Weights of a small mixture-of-experts language model, trained from scratch on English Wikipedia: vocabulary 8192, a shared expert of 192 neurons.
Below are experts of layer 6 (counted from 0) of a mixture-of-experts language model. Rows are named router (the router's row for the expert), gate (a neuron's input weights, with its number), up (a neuron's input weights, with its number), down (a neuron's output weights, with its number) and show model dimensions 0-223. Each number is 128 + 32 x the weight over its row's rms, rounded and kept within 0 to 255.
After each expert's rows: a language model's description of what the expert responds to; "gets" lists some tokens that make up at least twice as much of what it gets as of all text. This comes from a sample of Wikipedia text that the model never trained on. Tokens count by the router's weight.

# expert 8
router [106 135 143 109 126 176 159 144 133 138 108 122 140 141 143 121 123  85 163 137 143 154 155 128  59 148 130 139 130  77 122 120 177 104 134 182 104 139 130 103 134 115 161 121 118 169  91 180 158 125 114 104 125 108  59  98 137 146 119 108 137 135 128 176 130 145 141 114 171 149  86 141 161  98 110 174 200  98 174 173 155 130  92 125 106  57 140 122 158 117  71 130 144 145 200 119 118 153 141  89 132 119 141 179 139 169 134 123 101  87 106 129 125 178 125  69 129 145 154 167 155 209 137 130 145 115 106 103 141 126 106 145 124 108  77  65 140 110 174 113 135 153 171 109 181 102 192 114  95  94 147 122 111 118 157 138 220  95 112 105 131  80 114 124  66 108 105  83  90 151  69 145  87 106 109 177  94 125 155 103 132 101 117 120 157 139 131  97  94 201  63 169 113 106 116  77  95 158  95  99 139 128  86   0 132  98 121 196 110 166 103 217 126 127 130 145 147 110 135  95 121 179 137 153]
gate2 [202 124 110  97 145 134 121 105 125 142 149 130 189 125 109 131 140  77 161 110 154 140 166 123  94 108 207 189  75 107 156 150 129 134 100 140 150 120 114 109 141 112 213 166 147 151 240  88  92 121 111 129  79 138 197 168 139 177 163 149  98 160 109 134 122 116 117 135 132 119  97 162  68 143 116 161 147 130 134  98 121 146 171  82 182 109  77 147 153 117 146 106 175  62 165 131 100 116  97 159 101 111 141 104 131 122 160 174 173 126 166 150 127 120 130 103 120 176  87 130 113 138 102 106 134 154 128 138 128 156 103 143 109  88 139 143 156  56 144 152 149 137 150 139 157  71  72 112  65 152 131 107  98 119 186 132 175 135 189 167 100 191  60  79 128 118 194 130 128 128  72 140 124  51 150  95 122 145 136 107 150 145 142 154 110 110 194 103 115 144 131 128 131 173  91 134 123 118 120 105  51 142 166 146 122 126  85 100 103  84  70  95  71 104  94 148 130 133 129 136 183  94 133 103]
up2 [ 89 127 141 102 130  81  94 187 140 166 124  81 125 107 163 149 158 154  80 157 188 159 148  85 169 167 126 123 107 154 129  59 115 180 137 139 100 107 142 121 150 122 120  57 133 152  93 147 135 105 162  69 132 133  89  52 110 151  72  78  69 161 154  92 143 106 175 140 175  70 145 148  95 168 159 144 117 145 102 133 147 141 129 164 101 126 130 144 121 160  89 149 118 157 124 136 172 143 105  64 161 109 111 146 101 118  89 162 121  99 139  86 136 119 146 117 113 133 176 117 152 121 124 136 179 130 130 183 161 206 134 162 108 122  98 130 116 177 122 123 148 120 169 120 126 155 162 202 111 138 139 174 200  96  89 128 113 127  92 121 235 104 100 136 102 108 181 100 123 167 123 126 110 206  96 167 110 124 165 159 166 157  55 110 154 118  93 108 159 157 103 155 187  80  78  99 137 176 128 139 184 169 154  94 140 140 191 151 126 152 165 154  98 150 150  96 123 120 162 110 127 140 148 104]
down2 [151 128 126 147  95 170 153 200 129 154 134 117  69 186  27 175 102  57 134 163 146 176 180 108 139 107  67 158 160 155 189 118 107 116 110 112  81 175 130  87 163 167 163 149 149 105 169 178  68  91 146 122 150 142  65 156 119 109 169 134 128 158  96 104 107 180 121 138 150 133 102 129 120 148 180 172 159  93 184 113 152 155 155  95 129 166 120 120 114  99 130 111  78  75 131 147 167  92 151 119 195 128 114 109 104  79 151 112 149 166 113 100 112 106 158 117 137 116 146 137 171 154 139 159 132 185  71 112 191  84 144 133 127 150 139 149 181 167 158 118  64 149 145 140 160  89 105 147  99 154  98  75  30 141 113 142 154 134 126 136 135  69 129 128  81 101 172 106 115 117  98  95 146 142 105 144 115 181 133 153 170 120  85 142 153  95  86 132 124 176 119 105 157 124 125  84 166 120  95 124 192 144 167  92 137 119  82 157 141 119 149 147  96 139 136  78 150 144 132 130 120 164  83 155]
What it handles: Clause connectives. Conjunctions and relative words joining clauses or ranges in narrative prose, e.g. "between 1989 and 1995", that, which, where, when, but.
gets: " and", " that", " to", " which", " where", ","

# expert 51
router [ 81 152 150 152 139 142 110 159 151 102 134  65  58  81 135  68 116 181  96 190 145  71 107 104  96 105 157  33 175 166 150 192 127 119 148 127 113 108 106 150  80 154 100 124 155 163  79 105 146 159 114 160 114 109 106  96 139 123 128 104 158 119 155 137 133 107 102 119 101 135 182  90 129 162 128 138 104 192 139 147  79  91 133 163 108 206 163 136  94 151 124  87  87 145 175 169 160 127 170 131 120 159 134  99 122 120  70  96 122 153 154 120 117 102 142 164 184 131 125 167 165  79 166 122 150 123 136  88 161 124 156  90  94 181 131 119  90 114 170  59 142 137 128 151 171 151 145 216 132  97 125 184 119 168  91 123 152 141 106 127 143 103 149 138 146  97  92 181 129 107  88 153 112 171 107 139  89 144 122 168 104  85 186 115 150 102 164 138  81 147  96 115 123 131 156 100 128 135 107 149  80 119 207 199 126 128  73  93 129  78 138 116  85 124 128 137 172 138  74 137  61 154 138 135]
gate0 [104 187 149 137 121 116  96  98  98 155 118 117 128 147 158 113 195 132 110 151 109  76 155 133 143 105 126 139 173 122 113 153 140 118 148 171  85 127  60 130  96 119 116 115 198 146 100 158 123 121 123 114 200 112 120 134 145 164 125 130 119 102 131 111 153  92 167 125 155  62 147 165  96  83  95 128 175 148  55 150 121  85 147 200 106 131 132 139  97 126 108 149  87 158 142 109  95 161 162 106 125 173  82 141  99 140 145 134 138 116 132  50  32  78 131 145 143 203 105 182 110  85 161 189 162 114 128 151 156 152 185 118 131 127 139 119 192 108 112 118 143  74 163 107 156 156  93 167 136 113 163 120 148 174 117 112 125  96 143 141  80 181 123 120 114 176  97 155 160 155 107 132 158 163 113 157 115 134 115 159 148 139 102 191 195 108 135 111 162 110  95 114 124  61 150 100 216 108  87  68  83 119 117 166  92 181 129  90 157 102 124 128 134 174 119 161 184 196 125 171  89 119 148 113]
up0 [ 90 136 154  84  99  91 157 168 119 196 148 107  93 168 131 106  69 101 157  66 132  92 178 137 147 178  81  98  89 143 105 104 145 156 107 159 136 114 136 178  74 148 131 113 137 102 117 132 202 123 118 103 176  72  44 164 105 143 129 127 151  98  86 197 163  84 143 148  93 133 156 159 105 107 139 111 160 118 116 100 153 153 189  99  96 116 157 119 139 117  69 123 113 186 124  76 141 195 103 168  58 105 115 110  93 161 101 189  73 160 147 130 124  90  93 105 150  77 134 163  91  86 149  98 127 142 125 134 125 128 105 103 135  46 117 129 135 117 147 140 112 115 163 135 147 113  99 135 119  96 104 141  79 107 153  97 146 127 133 144 158 209 116  91 124 201 157 158 173 137 180 131  90 133 136 147 109 110 108  87 176  98  92 201 118 116 169 143 168  77 111 121 162 108 167 149 159 111 130 126 116 148 122 168 120 129 166 119  76  99 168 110 185 119 111 181 163 133  99 104 101  85 155 129]
down0 [ 89 183  87 114 127  97 139 144 146 120 153 138 112 240  96 105 140 147 128 138 113  73 148  91 136 123 125 136 163 160 109  98 150  68 172 156 109 117 126 100 133 125 126  67 108 105 161 128 162  85 114 110 179 160 108  82 117  82  94 171 150  68 124 122 124 167  93 145 124  95 117  77 149 152 132 127 137 131  97 151  81  80  95  76 129 196 118 139 155 172 131  79 160  91 152 117 125 158  78  90 204 111 171  68 133 135  99 100 108 185 161 167 123 162 145 120  76 167 184 147  50 111  90 156  69 113 183  88 121 121 134 137 140 106 125 106  87 111 116 194 124 164 167 121 183 126 111 144 124 106 134 168 119 131 147  91 157 114 105 117 133 156 107 138 132  85 117 171  76  81 143 124  99 145  98 152 106  93  61  89  98 166 154 131 126 141 154 133 158 121 151 150 161 130 141 162 118  90 120 163 121 163 140 149 173 116 152 160 129 171 161 136  98 224  95 118  57 133 113 173 154 170 131  91]
What it handles: Infobox field labels. Labels starting dash lines in infoboxes, such as Edited by, Impact factor, Opened, Coordinates, Website, Born, usually followed by a colon.
gets: "-", " Years", " by", " Born", " Country", " In"

# expert 21
router [ 96 171 114 149 151 142 155  79 116 162 148 131 156 142 120 110 102 125 155  72  65 143 185 140 108 104 192 115 194 142 151 109 151 164  97 148 116 157  91 103 173 126  34 138 143 129  84 166 122 121 187 104 146 106  83 105 115  98 127 149 117 147 114  70 102 156 150 152 105 109  93 128 185 117 165 118  97  62 158 147  71 116 141 111  80  84 149  84 115 139 125 151  70 101 171  82 131 154 145 148 186 111 135 104 141 156 151 157 132 124 135 122 141 103 162 152  79 127 175 125 154 168  94 106 127 132  88  80 135 129  90 166  82 112 135 129 114 102 124 136  90 184 196 119 155 148 120 167 129 121 155 164 122  93 165 169 101 179  85 111 103  98 107 172  60 145 150 162 173 144 136 159 142 101 143 170  53 195 210 108 115 122 105  70 151 209 112 163 100 108  90 101  90 166 140  90 144 135 122 132 126 120  76  82 141  99 134 149  78  84 142 163 133 142  82 124 132 165 101 116 148 146 160 124]
gate2 [147  97 148 192 125 129 102  91 197  69 103  72  86 134 144 132 121 129 119 184 118 157 138 149 125 118 158 152 137  96 147 169 116 157 124 172 125 127 131 168 160 124 138 117 146 144 129 100 172 112 146 185 142 152 128 107 106 153 102 142 146 135 117 141 108 152 141  89  51  88 137  81 152 107 183  77 147 100 167  36  69 154 129  90 170 154 138 117  94  91 136  93 138 125 115 153 135 120 166 154 139 103  81  74  94  84 167 142 139 126 170 133 104  74 163 117 102 123 127 121 156 130 121 105  82  72 154 126 108 123 167  95 126 195  59 172 168 151 174 129 116 211 115 109 107 136  61 197 148 138 141  91 205 144 115 143  95  70 129  91 111 120 165 173 166 159 167 103 118 156 149 127 170 149 134 181  89 132 128 117 126 123 106 145 150  95 160 124 124 131 114 182 160 177 143 133 192 116 148 160 129 205  85  96 128 113 131 148 107 113  92 100 100 130 135 138 144 206  93 139 201 125 157  95]
up2 [ 74 124 119  95 115 132  93 183 110 123 131 152 104 128 114 100 188 114 148  97 189 132 124 144 163 150  99 114  82 139 102 132 107 116 141 105 125  95 170 134 117  76 126 132 139 163  74 157 118  98 119 108 150  60  93 100 183 121 119  73 113  84 137  96 119  95  99 151 155 165 170 175 131 163 106 122 130 119 135 194 133  88 118 136 110 172 113 116  96 117 124 103  85 175  54 125 112 130 172 141  87 182 137 203 173  96 127 133  98 132 113  67 136 106  90 166 109 115 122 109 168 108 164 185 127 206 123 168 108 182 141 115 125 132 130 102  88  88  58 168 142 120 153 128 116 201 172 121 151 109  88 135 106  66 111 109 126 167 145 120 119 107 117 112  98 165  93 143 130 151 126 169 138 111 107 132 122 111 118  90  90  84 108 125 129 120 147  78 206 106 120 108 133  53 166 137 145 108 183 118 124  53 185  92 180  98 170 108 171 100 147  81 134 156 103  79 151  52 116 146  71  93 112 154]
down2 [175 112 117 148  91 114 129 143 146 122  78 118 142 101  79  76 134  99 130 108 118 108  96 110 138 173  63 185  87 154 127 166 164 207 109 166 183 101 154  85 117 146 151 123 195 112 139  95 183  58 127  80 150 131 178 148 103 102  99 155 138 145 127 150 162 112 137 181 163 163 118 153 130 126 102  89  94 163 179 143 168 166 107  97 134 114  85  87 186  89 149 117 157 173 110  78  79 156 148  94  63 115 120  97 182 142 141 136 127 180 100 191 141 128  79 121 156 119 122 170 168 116 111 128 114 142  56 158 108 108 140 161 153 107 123 182 167 173 175 166  94  89  97 153 116 140 113  75 151 178 127  71  72 116 149 130 140 164 127 167 132 176 124  93  75 133 179  86 116 130 118 129 175 178 136  68 164  78 176 142 151 197  96 148 114 115 125 114 116 121  92  88  79 141 141 147 156 132 143 171 169 122 123 138 119 160 140 124 137 164 125 104 153  95 163  86 155 121 136 138 143  94 146  86]
What it handles: Prepositions in institution names. Mostly of, for, the inside organization or title names and noun phrases, e.g. Society for, Organisation for, Head of, passage of.
gets: " of", " for", " the", " and", " in", " on"

# expert 60
router [ 74 204 115 130 113 123 159 183  75 122 133 101  49 102  81 151  96 144 153 133 106 154 176 146 113 181 114 114 144  99 115  86 147  35 129 130 177 118 102 132 147 110  82 138  88 183 107 128 148 106 137 113 107  96  89 101 170  98 162 156  44 147 155 131 119 160 124 106  93 130  87 116 147 142  91 150 116 134 139 158 158 111 170 136 109 236 123 131 112 113 148 134 111 130 174  98 124 181 144  99 114  98 183 145 166  91  85 116  85 147 102 151 186 123 126  88 149 120 115 132 190 121 122  79 114 129  65 155 105 118  61 127 117 107 143  92 129  82 181 132 143 127 126  84 139 157 156 116 167 137 110 129  96  83 113 120 148 123 118  99 137 178 123  96 128 123 155 121 210 183 110 116 124 183 152 116 108 112 143 189 136 180 109  84 141 143  86 100 151 136 120  81 103 199 147 166 111 182 154 144 112 137 140 140  51 130 117 150 104  88  71 169 149  87 126 111 177  92 125 113 136  82 100 118]
gate1 [ 95 161 112 139 118 123 137 135 132 108 118 123 133 113 141 173 170 145 127  86 116 107 127 101 137 137  92 156  68 103  90 149 165  94  84 175 114 126 119 135 127  97 154 123  44 103 134 124 149 106 126 150  98  84  93 112 148 139 145 177 128 136 109  99 135 146 102  84 133 147  77  79 141 119 109 135 163 155  90  76 138 179 163 122 174 198 134  35 145 112  95 179 122 114 108 179 171 157 174 176 137  69 162 183  84  73 165 108 102 100 122  80  80 105 210 123 143 156 139 138 130  89 160 159 188  93 120 137 126  93 141 129  50 183  87 141 107 115  92 176  98 137 182 148 130 162 158 130 104 129 141  70 150 161 155 148 174 154 135 124 144  74 153 134  95 141 109 114 111 185 113 147 103  99 137 133 140 146 176 136  90  94  90  63 102 143  67  57 101 142  60 121  84 145 103 146 117  94 160 120 130 108  93 147  99 151 181 159 184 173 137 183 136 115 133  93 156 139 111 108 112 149 164 114]
up1 [161 132 119 132  43 126 149 174 132 105 142  95 120 183 144 128 133 112  60 102 119 152 112 205  97 194  87 125 103 132 126 156 169  98 115  82  80 122 138 127 136 105  94 145  82  79 126 150 107 161 154 149 141 124 126 110  64  99 118 127 142  90 148 187 135  99 177  70 116 108  98  51 122 177 141 132 162 160 137 144 106 122  98 136  84 130  95 144 150 124 144 177 122 108 143 184 111  94 131  90  75  92 134 111 139 117 120 134 120 142 148 121 156  61 168  93 128 132  98 192 113 164 110 121 153 107  85 194 100  85 166  95  92 124 193 125 114 140 149 129 155 163 128  86 102 200 121 112 155 134 149 152 105 115 141 105 148 124 153  75 112 121 181 147 141 142 161 151 127 142  55 115 108 100  89 229 143  99 162 160 102 115 125 183 136  99 140 100 117 183 116 123  95 129 128 186  71  86  98 151  64 107 145 109 138  80 161 123 150 171 125 131 141 105 113 115 186 177 161 117 205  84 124 120]
down1 [132  61 111 100 153 139 182  65 112 130 120 166 192 143 153 120 120 155 169 134  88 147 117 166  76  66 158  76 141 153  78  72 106 164 159 128  99 120 149 171  84 129 138 116 127 103 133  94 145 125  98 157 133 188 134 122 135 181 114 106 158 105 103 143 186 155 120 108  83 105 182 107 127 181 115 106 152 144 152  95 163  80 147 128 121  95 124 155 179 115 101  76 153 179 142  93 168 121 151 181 157  87 123 157 132  79 119  99 136 126 141 132  87 135 137 119 181 103 114 109 113 110 102  85 114 125 145  95 105 180 175 159 108 186 157 142  86 106  90 166  78 178 149 150  80  71 151 132 102  78 116 187 139 167 128 117 163 142 140 140 172 143 159 165 196 114 130 113  76 183 144  93 113 125 137 105 158 104 107 132 107 128 106  79  91 151  97 154  93 146 138 124 117 102 129  74 119 156  94 119 136  97 180 138 164  88 104  17 100 114  80 165 132 127  93 141  31 122 150 131 114 147 115 103]
What it handles: Credit and relation words. Function words introducing credits or relations, like composed by, Written by, Preceded by, appears to, plus infobox and table labels such as Goals, Apps.
gets: " by", " to", " |", ":", "|", "–"

# expert 41
router [140 106  81 123 127 226 110 140  74 149  89 137 178 176 118 135 164  88 129 133  83 123 141 104 161 175  76 103  90 108 113  99 138 113 167 153 126 164 117 221 163 118 152 164  90 134 102  84 118 147  80 134 109 151 124 162 114 180 115 161 147 171 158  79 174  85 146 126 169 100  53 137 125 179 107 111 169 129 184 167 143 136 138  96 108  81  70 128 105 110 123 106 165 117  86 141 161 195 154 109 117 114 113  99 190 140 129 127 168  96  88 136 126 136 162 122 123 114  76 124 175 131 160 150 137 121 144 132 140 142  80 108 118 131 140 121 108 151 121  87 111 117  87 122  94 113 108  67 100 145 117 175 158 131  83 112  79  98 162  94 114 131 158  95 176 142 135 229 109 141 100 106 194 125 138  83 135 128 123  91  61 101 213 172 125 161 154 125 108 126  99 115  72 116 113  96  82  86 157 121 105 159 125 141 120  93  89 102 166 152 185 139 101  86 166 131  64 104 101 148 129 141 108 139]
gate1 [106 164 110  88  64 126 176 133 154 211 169 190 154 104 153 196 107 151 116 132 165 112 152 172 100 121  94 175 168  92 132 143  66 142  89 145  88 128  90  69 158 190 123 167 103 135 165 172 116  97 139 104 119 151 109 131 115 122 162 100 194 136 138 138 139 110 126 109 129  85 152 130  20 105 141 108 120 113 104 125 128 145 103 150 148  70 139 146  82 167 119  95 156 128  89 114 110 101 105 150 112 141 123 144 146 118 142 124  92  94 166 149 125  82 105 136  97  98 153 115 160 175 117 182 148 127  83 129 226 151 131 142  91 112 144 161 113 165 143  90 120 118 139 126 151  76 158 101  56 102 166 165 165 174 154 174 112 153 134 149  64 137 122 113 100 123  90 154  88 135 117 129  87 115  98 110  81 109 156 132  85 125 148 123 100 146  96 116  69 149 174  88 166  65 126 100 145 114 103 191 125 122 173 104 178 154 164 121 114 132 108 114 187 179 135 128 121 133 192  78 111  72  87 128]
up1 [ 92 174  88 133 204 115 162  71 195 117  86 181 132 140 133 112 128 174  95 109 133 130 153 102 132  90 133 151 116 152  75 109 110 120 133 103 122 138 124 170 132  79 129  63 125 138  96 143 202 111 160  83 146 164 105  98 149 139 110 132  93  96 111  80  93 150 190 109  52 119 158 108 179 106 100 144 116 100 133 177 139 119 185 135 131 121 144 149 144  62 219 157  65 118 121  92 174 101 153 151 158 188 164  32 149  91 148 142 152 136 114 147 189 149 165 197 149  78  69 170 124 163 129 103 143 122 111 110 126 143  91 185 125 163 150 125 136 163 146 179  87  88 145  71  85 172 134 176 182 102 137  97 165 169 167  82 154 133 107 147 116 106 173 103 105 116  95 123 126 128 169 129 146 142 100 142 217 138 102 129 109 134 109 152 163 113 154 101 135 115 159 154 101 115 108 152 143 103  75  98 161 114  91 132 118 145 141 144 132 128 103  99 137 118 105  90 169 119 141 119 124 109 164 139]
down1 [130  87  94 129  64 129 100 189  83  77 175 154 153 112 160 156 214 139 137  88  98 154 117 150 114 147 164 155  89 153 152 172 105 117  87 111  79 200 152 182 158 152 118 106 194  88  91  93 111 159 130 124 147 136 178 148 140 132  93 149 140 129 136 143 109 161  83 127 136 147 118 127 151 161  89 101 172 117 122 150 139 198 126 126 103 173  99 102 103  98 149 124 152 165 128  72 176 158  66 170 163 122 134 111  88  73  74  74 154 194 134 136 161 117 155 157 112 164 168 143 149 131 136 148  86  99 148 109  38 171 126 174  81 178 110 117 182 131 125 126 104 110 137 110 164 112 154 155  98 128 114 115  96  93 112 145 125 148 114  99 114  58 150 167 116 135 180 122 115 119 156 145  84 144 142 140 167 113 115 111 160 162  77  73 129 111 104 129 181 118 128  99  74 129 130  83 178 114  88 125 206  75 127  84 113 100 126 106 167 105  87  86 127 121 117 107 120 153 149  88 127  63 168 128]
What it handles: Capitalized word-initial pieces. Initial capital letters or short opening pieces of names and words at line or quote starts, such as T, S, Sh, Gu.
gets: "S", "T", "B", "M", "D", "L"

# expert 12
router [133 157 160 145 194 120 171  87 165 171 132 149 157 111 167 152 112 106 148  55  75 174 171 132  97 170 146 172 158 118 145 128 171 132 153 158 118  80  90 135 141 124  61 109 146 100  68 153 139 126 165 129 149  89 108  87 185  85 163 141  84 107  97 132 104 171 160 156 178 185  77 121 186 124 112 136  95 101 166 167  88 164 141 120 105  65 178  96 163 138 164 197 112  86 107  97  70 142 166 114 138 123 104 148 111 139 116 144 143 158 111 124 102 135 140 108 127 113 181 122 127 142  90 135 157 116  81  88 109 121 158 137  93 177 101 107 124 139 129 125 145 106 166 125 191 169 104 110 142 109 150 170 115  94 183 159 146 187  98 147 149  78 129 137 104  97 119 109 118  60 136 126 126 149  93 164  95 139 182 175  83 127 107 108 116 159 123 147  88 128 127 131 115 122 135 106 101 154 190 111 117 140  91  45 108  91 160 194  86  88 113 216 119 128  99 123 154  99 201 167 157 152 117 125]
gate1 [144 153  46 108 134  97  53 142 135 127 143 122 153 112 103 116 157 120 118 143 172 141 124 140 124  82 170 126 124 181 159 105 127 133 145 162 122 137 125 137  92  95 105 124 193 140 150 116 165 105 122 169 139 132 121 113  85 110  57 153 148 112  90 117  79 134 160  88 116 132 207  78  74 129  89  80 106 141 169 100 135 116 113 113 153 200 112 127 120 107 105 110 116 115 107 175 104 122 148  94  78  92 163 159 137  98 124 145 133 139 104 174 132 153 160 110  56 128 147 122  72 159  93 120  94 112 137  91  98  98 120  45  75 177 162 120 140  59 110 106  94 118  91 151  92 104 102 106  90 156 110 124 107 186 153 104 115  39  83 149 147 184 131 127 177  64 144 100 175 169  57 135 183 109 152 140 120  92 120 106 184 152 159 134 165 105  73 125 124 115 141 113 151 132  53 139 125  96 103 168  98 112 113 147  97 136 116 133 156 170  68 132 169 116 101 103 142  82 197 125 147 101 162  86]
up1 [ 82 127 158 143 138 106 154 132 102 118 118  96  64 121 161 137 111 124 116 163 107  95 105 165 131 172 135 156  98 126 116  76  72 123 109 108 105 155 166 159 179 123 142 104 137  85 126  65 117  94 135  34 121 167 135 171 138 165 155 107 149  79 136 137 110 122 115 136 145 143 116 159 154 131 125 205 121 125  83 175 167 188 138 123 121 133 121 166 119 122 142 119 171 187  80 104 166  89 155 160 158 124 209  90 158  95 132 111 116  87 131 136 159  93 148 200 170 192  61 136 165  55  76  86  95 152  95 165 125 144 100 148 173  70 150 146 116 182 166 164 110 173 130 103 115  74 110 118 125 155 122 171 121 120 102 192 119 106 142  93 129 120  57 113 113  93 134 147  87 104  92 137  88 122 110 119 178 117  93 111 161 129 141 153 137 119 161 139 107 137 109 118 122 169 177 149 154 160 149  87 135 103 140 131 128 103 145 108 105 150 200  93 164  75 224 180 114 123 139 106  98  92  99 171]
down1 [113 150  91  86 157 144 116 133 159 110 105  68 115  45 133  81 121 143 126 132  61 166 222 126 111 168 114 150 177 106  88 145 150 150 118 148 141 113 161 169 174 195  98  58 130 131 161 176 140  87 135 207 130  92 105  92  98 112  94 136 159 142 103 105 150 120 216 172 184 107 144 125 185  86 149 110 127 120  97 167  77 120 160 113 168  70 175 121 165 172 169 164 169 119 156 111 117 101 127 145 169 162 171 138  72  97 100  98 122 120  57 158 157 149 119 155 118  94  78 165 150  70 127 126 122  91 140  74 123 138 122 108  68 113 104 134 104 114 158 173 178 165 139 132 116 105 145 110 143 111 116 152 122 188 161 161 119 102 136 146 157 115 112  89 137 143 134 122 132 192 108  81 152 109 131 136 175 151 143 124 128 146 149 152 132 170 157 138  91 141 101 117  58 146 139 128  95  68 159 121  58 148 108 145 108 138 167 155 112 131  82 116 140  84 103 101 107 138 111 146  62 142 150 142]
What it handles: Prepositions after nouns. Mostly "of", plus from, after, before, until, between and that, following a noun or time phrase: surface of, years of, died from.
gets: " of", " from", " to", " the", " by", " after"

# expert 13
router [129 201 133  92 126 140 111 116 149 116 126  78 131 150 135 106  72 103 141 122 117 141 106 159 128 136  35 128 127 132 117 138 162 131 118  55 161 124 146  97 113 175 130 133 116  96 180 152 140 147  87 131 110 142  98 180 168 137 150  41  95 157 150 187 139 134 159 182 139 138 106  89 147 155 112 154 183 122 128 114 120 204 140 144 126 115 105 133 133 140  52  47 142 155 162 173 147 170 111 171 159 154  91 147 169 138 125 136 176 159  83 105 120  44  67 141 133 109 145  90 141 158 177 139 194  81 131 152 155  78 153 118 145 139 163 119 159 124 150 135 132 114 101 140 123 143 180  90 147 173 105  93 113 148  62 144 161 141  74 148  84 129 154 176 130 158 100  89 130 159 150  71  99 111  98 144  71 124  95  69 168  83 108 113 149 108 127 194 177  94 133  86 150 195 116 118 144 144 131 142 166 100 156  74 199 113 146 156 128 100 140 138 149  95 103 100 172 155 148 123 150 116 101 109]
gate2 [150  91 146 144  85  87 140 145 167  56 131 118 127 109 117  87 145 115  92 104  95  66  96 207 149 145  76 163  70 154  92 176 136 178 123 102 105  36  81 142 126  86 168 151 144  91 140 110 159 122 153  82 194 117 114 122 149 170  69 119 155 123  95  64  96 132  90 165 103 127 121  94 123 114 135  76 156  97 157 141 132 171  93 156 153  80 174  84 179 118 136 124 148 157  91 107 175 141 145 181 120 115 141 128 173 154 127 126  80 110 100  84  90 115 124 155  75 162 117  81  93 133 168 116 143 105 166 115 116 176 127 118 120 140 112  84 186  88  93 122 143 104 154 168 101 147 134 117 138 110  89 150 131 200 141 113 137 123 152 133 180 170 153 128  91 140  90 117  70 109 115  80 148  26 138  93 119 105 133 134 172 185 127 144 145 145  87 194 108 139 111 138 118 101 109 123 122 149 131 151 126  86 132 136  91 134 139  39 146 147 107 107 116  92 116  95 117 150 140 161 193 128  86 104]
up2 [149  92 122 128  87 141 147 162 128 139 127 148 114 104 145 107 149 124  44  80 159  55 125 109 197 135  95 129 102 144 121 137 106 151 116 112 115  66  59 135 160  96 169 165 119 140 145 133 124 134 131 119 154  85 156 186 145 150  58 119 152 125 127 106 112 155 128 141  89  93 197 164 146 117  95 147 162 147 184 133 135 162  85 182 154 114 124 116 126 136 136 117 125 153 138 125 139  84 128 139 142 120 141 147 161 125 130  89  76 110  93 107  45 107  39 179  61 142 135 146 119 134 145  78 165 165 161 126 115 152 108 131 157 125  86 163 158  97 102 141 101  62 130 190 174  92 174 160 152 153 150 132 150 202 137 124  94 159 167 155 190 130  85 100 138 161 106  80 137 165  97 133 198  37 115  80 135 151 142 130 176 177 123 157 163 107  93 160 106  79 106 116 164 137 149 135 128 122 130 131 134  81 149 112 144 146 127  88 109 121  74 152 159  75 121  92  80 111 100 152 165  92 117  61]
down2 [147 166 124 169 163 121 170 137 128 182 152 138  91 108 126 165 198 114 137 174 147  97 139 154  65 143 140 102 143  85 118 133 182 161  95 130 165 108 101 127 162 108  82 152 109 135 123 123 181 140 152  88 133 147 162 140 157 137 105 167 182 121  73  73 134  44 132 159 105 179  87  50 158  77 120 124 108 107 119 133  86 112 138  82 130 189 110  86 182 194 149 122 145 161 127 121 141 135 133 208 153 124 118 163 108 131 149 135 102 107 115  97  66 132 104 158  93 142 153 159 127 153 173 135  94 180 192 147 140 134 110 115 110 148 101 115 159  98  84 182 129 111 150 110 117 121 118 160 156 131 133 191 166 141 172 170 102 127  72  85 135 138 201 130 164 106 113 187  97 118  95 119 126 115 162 106  75 123 130 146  99  83 170  61 161 188 133 118 100  15  71 144  63 166 140 123 159 165 119 143 121 163 107 114 120 107 143 130 139 110  92 113 109 120 134 132  91 131 172 159 121 131 143 121]
What it handles: List and table separators. Punctuation and separators in tables, lists and census area sentences: table pipes, line breaks, commas after "square miles (km²)", semicolons, "and".
gets: " |", "\n", "-", "|", ";", " and"